Experts of a small language model: a variant of SOAP for the experts, 357M tokens.
Below are experts of layer 13 (counted from 0) of a mixture-of-experts language model. Rows are named router (the router's row for the expert), gate (a neuron's input weights, with its number), up (a neuron's input weights, with its number), down (a neuron's output weights, with its number) and show model dimensions 0-63. Each number is 500 + 25 x the weight over its row's rms, rounded and kept within 0 to 999. Numbers have three digits each.
After each expert's rows: "comes after" lists some tokens at least twice as common just before its tokens as in all text. This comes from a sample of Wikipedia text that the model never trained on. Tokens count by the router's weight.

# expert 25
router:489499494450503525507533469560485494503509510499482451509484492461524478510474480509480481526513498538498519505490472493477505520476523531472516493507508484508545497435469465515505480518483521
gate0:487521492533497538495473521531496516475498488558534427487483476505498492498479500543529476488533481522495471524560525498519475507519502529507526498485479517513478519494527514500561474481455522
up0:507511511478527534491512516550518519506488504521484494522514529492472461505501452488505515534464473498541541528455524513513511461476481514485476491511520482490486515471515463492497471534514508
down0:507579534501465497479496504503486530455509486482461527482473512475474516507489506464528490442452500525562501514454489507464512489443484436498532489495488488528481495458508447491480514513521484
gate1:496493519511544455506443487511524515511514523459464502487535513508520467491471518515458515499523530477504492487462517501455500463497542521502506587482462474561529485520494489500529499496438476
up1:537470528533553481508461500545519485483474535445484495494514521477495455498495558528480466504491514468500523503487513502471472451491499512514509541485454475564519497513499515532527494505442497
down1:486498489485450496538501485494494510510584470475466507551512472489483516451520480485514500511502519497447506474473483492519495499563462435472526550506502495484454466508495492457519454546519580
comes after: " |", " ", " 0", " 1", " —", " 2"

# expert 15
router:505500510463467516461468494515557517500496515479487464520505481549487491486494496488453533473486499492476471529536468537479514523475523490509464520521551511525499499517459447461506481502451515
gate0:500519474560498532463500503463529522517523531505530490495506524549490527495494523498501519484449523528524511504524489502470505513470504472514520479506508493507510561490501502505476465496509504
up0:501482493476511427517513495498500509516430484519472482495491502504522469529527533485476488537542481487503522510519511531480484520509466538442500542540485495542471490525538463483536493532488531
down0:500506514483518537469471495511490507532470500503440516572517462485507493450515446502472439526530469518531452514504478505539503482484498526533491523497471492498477530492538481515491478493532491
gate1:506494463503472501489533493499491493494541475474490545465511507506524500507497485495491489500519496499505505511485539493465560498498536523511469525485499489483468476499503476477523530486541489
up1:510524481463464441514528460509509501488475509475504471504515510528537453484503503568504515467515502441498513520513479475495530517496470517494492500476494505536475506507522460465522476473483476
down1:488500483453501476531505513559524478480481544488535503469501527509480463478541498479524487514495474526471477474503477486542488481532494469485513513488486541492471522495494489501505493519485508
comes after: "\n", "==", "===", " is", "See", " life"

# expert 17
router:516513508475525530495517479499524458465518524526530504474499513508534507454488551503537464504501483514439456488503512512466473520441503522496501511464534447524520515547518535500537508510454503
gate0:470450556505477503527525509502515510524475492533540548476502492502490506515540450490523534477519477488467459492490450499492502463480461503503508493533509505483523517507480542485499541471513479
up0:486450556487469473502534487490500500543469497523551529465527505497493485512523422504543513493517460465480475487495472484459469482515463495478503489532493499499528492542479540484499547494492478
down0:479482496486519511518502480457538499498473501540524494488476487485539513515504504501440501484573524515513529538477482513521529508426488523474459473492486502540506476514514496455462481491503495
gate1:485489540482484483520503470499521501480475502454497509479485497458475508524465486472528509521513471508474444487475462523504511524466518528474527522475496476517512513567488490462517511520515451
up1:534514437501515517488499515492495495544514497514506476523500510564506504482513519501480498477489538483498551524507507470510495478512451487519444494491506510496484488451521528529458499502484543
down1:528566543499556543483523498520443483484511504530529523473546500528539499494510533550509510534463458525521491474515505517508552514491512547510494520481481527472478518492507492484509502528483485
comes after: " |", ".", ")", " =", "---|---|---|---|", " career"

# expert 29
router:489545514536519482502529503497531493467511516486537504475492484493475506502476448495536518483487495472490472554509512502484488502447499497493498507482472494514489497490485469528489519510547499
gate0:503457492484499484494468528515529444499479431486524477519464537488477493476473493504523492490518532521475477474531526480499453554461538465515509499511471521527540535526517482516482475503531506
up0:505495539484514435500519503524458489520518517520490472521470522500478524477496502571484506491528504520529471494497528498495489450508511514480489508445520494478516500519484542442481463464502496
down0:468541495479514508490487516485499537494488482502513494467466486538469502457459540446569492491506472513491515506518452510463546493539538489549519499486446484504475491502494483497525439559497500
gate1:477509498459562466518502500441497531540476526515491469432484482532508494524475532499536536481533460521517437530488497534515515555523500520473520515496491523498504555485436479497519463528528488
up1:489487524475503455505519520426485546499504506498465483510513455507502533512496502510531494482487453518504449519511522536502466544442500505506535507500511519512487555483485470497488474497532506
down1:504483516490443539518526484549479473503472479520478485505501509513494519521467483513460508510525527478484522466482472502498498450542511485521487490482504499488528507518555514446457535514498456
comes after: "\n", "==", "===", " ==", " ===", "===="

# expert 9
router:474516536472482507498525444493489525536511492507528483491491538495470491510506507487494462525525486508487499518457514496473459459490497488513478537456512507507488490479499490472505523533492525
gate0:485515516485518494494473478504480501491471511483483493469478477508501507509499506446498502536493470492572477509486533477537486519460460476481460483445502426533561465480482483507484516507493493
up0:462478539541507538502467485496492498521474488501499477501487516530533517473509541476518484493520492530510492492502503467476512490487466521508502494460505495514512439457517538514493513486494479
down0:501536459503537512486507495478492508472523502462525487490508469516458494487494530491469515509465500493506525533514504495481524484537479473519492461511507534489517493504497487488518488500485533
gate1:501534508515502528519495456473484471473478477470463509491488529463509524463549530512485542516498493485496481469461518497512494483528513555478533497469471479440526478496523513503482530510504509
up1:530506454535494585512530494464462528464511535507461494482505487523484548482523488476469516485481548519487480521514528506478484511509542471484464473534523512488423496490496500468523514488495452
down1:513488520499519517499505481515493480480483536515485482517536553513506492504529501435505475504506427506488493519476487448554494531515529468495491523460499537543473496516551491478506463530497513
comes after: "-", "\n", " was", " Born", " Coordinates", " •"

# expert 11
router:430521503537526494521499491469454500494501488468526487496460499464532448529499540505498516530494502507480497473478511493467521482501515514497463544477531529513501477532502470493484514519515470
gate0:501475490500485518513512509517506483520472500511448470536498483470524505479518499485496523504526493501483450477459494510451533494470510532490512516456475519533522519499533484478514465494489483
up0:514479531500496544508495469542487510488496489507498501449504526491479500486514463530525511504472496514506508498530516517490495465523485461493442519491548512514464463448482525490498500492543547
down0:502491444481444486490527497480478476563493538471478519517475486506501512517507488491541500523506525474515498485520444526480497485508470557500485493529504483523456516473495467508536512519512534
gate1:518502525495517470549465485468488454541514482482526520531483521515537472479470529516532495517485497494517518489467480508458501518512520507496502505451499514528514487528535488473520499497504474
up1:505493537489496522468565482510518494524491510489516458483506469513497456519474524519461515518470525520474513532520516474517518573481499482494485515499504483487505495549495485466480498501518506
down1:495491512557501485506477495536461510553490455504507473497494522549537487499552492516514485411528472457486569536525492467467487510493525531499478459495487500483528477535470519469446496515474484
comes after: " |", "|", " ", ";", " %", " Votes"

# expert 0
router:464542498470497541463563463465508498495456502498545521521508493493503531507506440485504502476528498500487543582523512521507511517520519483495515496518522523485501512519477479510502489560479515
gate0:539508478506538489509525528480453476490498457512518474514494481497504517494518498476478524486504516482539515502491476507502481523461546494468513480488543562460531488504492535519523489459487504
up0:536478521467490523552495514529478536536442473507541460476493476530521451498502520477432548501515529484525484503472486489524504462472554487538519479488482536478528490488526511506470491498454478
down0:445503441487467472464493477494518458500552532469497485512487510498487503466500484498555478485508499508488542477494556478524523504496452501501478490494500498499502506510478516544528487466509450
gate1:502505511491454510503483531533452465531491475526521512505493500519451471475507503496531445493485524493513483496512508537471483525480508565464516470512516539508514516507460530494458489519520517
up1:495527491499465479548469550479484503525522523497519464505526500471464495485496507508526426517470526500486508544517442493466474503506476506499533445522520507539541509513518481499474487541516494
down1:504514498504486528533461538424494482516482531508489492456481503513514540498496519511477454485501531527485512536544512481486473500520494546475455460462500536500480511484466504466526515531468468
comes after: "\n", ")", " Genus", "\"", " 0", " Family"

# expert 2
router:476500487522484499530481520511487486488539485502523536507488491488481549520483504490508519473526442471515479539516497529491480516499483475511515480483469516493503453481474496488467543487479536
gate0:503546503471508527500496460508530526538504495520527491522507524503457543486524512514493493442487521526486526492487542477482555488530451500440530513514508548514474499469482508484503469571541517
up0:493471463501521479526492513521494484496482512459472493510467515518544523564517511462538524520513493509509486515501465473530506506459504473516440531483509505480515500467526518513531476420526496
down0:495490516524532506474485534484506516522488546530497458504496507492529507489566515469512510532471525483519496471507507518519452468476485534516509494552528469449537497527563473544502483440524495
gate1:467511525534513497498513466507484482483507476490517479482496510475498490497500499525499538513574546497511477497466527468538533490505522486503479475506517502491483487483496489541516546511465474
up1:507481526526504468513541448496534481496474499503467506486518460511505482512519511511490514494520518474491479524471511522501472460512542519500513530491510482508465513474492502478480517494459481
down1:509474497459529514434495515508519526504465517505492490458498503505499515460513509449516462458509530510474505494509475472544477478508515478509525524556514509483524549510550509454518492476524507
comes after: ",", ".", " the", " The", " that", "The"

# expert 1
router:495492512459504466502497481468459546463496555509486530475468474499539474499476499503491502476477478475483505503540503451505506481490482493525526477514493491500527537448515476515497448502520504
gate0:521476455502509493470507508479500505519510528560461485527534510529516474473545536477492484484534512473532440551452459469492465513527489471517522481461505495458490508471535531459517508518499469
up0:531533461459488488493532536447465516529477498485500502476510522519529479464528490486483500483514450510463484499484518465483486507519523445513523509482502510496514498465531517489474509530474476
down0:479479512476469504546500479488499527537489505504457479479500483506564521494514526527464499502524471513524504495496507489515507530479482461507493526501515499523509517435511478487478476526420497
gate1:461449481546508486493482511486515476481497488496496479543494499492488550502507481532461470505519539510506506523510525505507483533536513522509526488497453500487514460508486479536473509481506545
up1:456484496560512496512498493463504473493525482482498483505478496493483554480480535508478487505471541500539494494499512486535494511497481485530529473538490450535528487516510502543496479482481489
down1:514529500497479461520500510491469483486507526508480518487501515481473471525502517467523500487501519466525504477508539454458508504479485455503524482493499497532523523485468536488500538488507441
comes after: " |", ":", " /", "|", " 1", " 2"

# expert 31
router:521464507472507510472467517476550472544510477470508538462490522461477542531526494558475483490493499491502494545475528497498492531455498480516511473521509549496456475463516544476497474511498517
gate0:519520460472468506575500527494531464484479509465484469489498512522483482501509497492483471514487502491515500522515496572517521515494497518503496511540488524452486466462519525494480490507522522
up0:508520442512493463496465545515545506492471465491514494468522512528478453491523499502488490520459499487490494500519512584484528502501485532496499563501506480498494472502514514496534478494504488
down0:499472480550510515486509452450484479491464498474523497489506490482529487518519464512488473478502481530493517462519503577495499444490508505511488501517476527489486486490547530493472497493515479
gate1:495463480499516475511507519522475501514550496521455444544446515507520503509512517489492471527503530530527538477511494502479488453480483468488497476445493464449499465521539483540496506462529465
up1:479464496450514498478500513508526499480501489529470504539470515523504483502488503498507459526514523577512509526485518501475506531506509490486479542428482515465498463520510486491497502476474494
down1:518544512482502498514532507517513475463480526473471528476495470499486540525495509470507464494499462503483535526496509535493498483492482512525474517547463510522458521482533467553498500487494492
comes after: "\n", "|", " U", "\"", " In", " 9"

# expert 26
router:479531494505495497500473494534515553495473510486483516506493488506504492523492496510487484462522494461520426499498520484509481475533447484486515541486523486464465541462482465513488491514525503
gate0:528467528490506529531503526486540511474538511488465460491504513498498558474481489528525523472502498489448474549458527487514478473504460518523488491506526525503514470465506472541492511529500500
up0:515487524535474501481519505518537506552526481503481507488500522476522526499488529517488495527543503473497501507544485484480495489475521507513463491495511521479500474481561456515465498526525482
down0:511504511473544503484527517494535442500497490538548534492498520497483468515505453464496498536474478498463506485482524455493506505489477522474519482488482510521530490462533476519527462519529463
gate1:544474505490522506477526518501518513539523538469480479527516488528495513511510500477494482512522531515469485486460463498493505456474488497449493507546481450471487509470453505476447509500466483
up1:501528495498491496504499479482520510527502551508498502529518520540494495528487478463576520527496501532499458530438460502458513489531472526542529496521509459453506494484481525506496470458494479
down1:496495491523498517487476509472518515476481516490475536516476496549456537489468544496490505450512450558496502499469439552475477476512508493488512501505454465534477480531501493480479498537506499
comes after: " the", " of", "'", " is", " as", " was"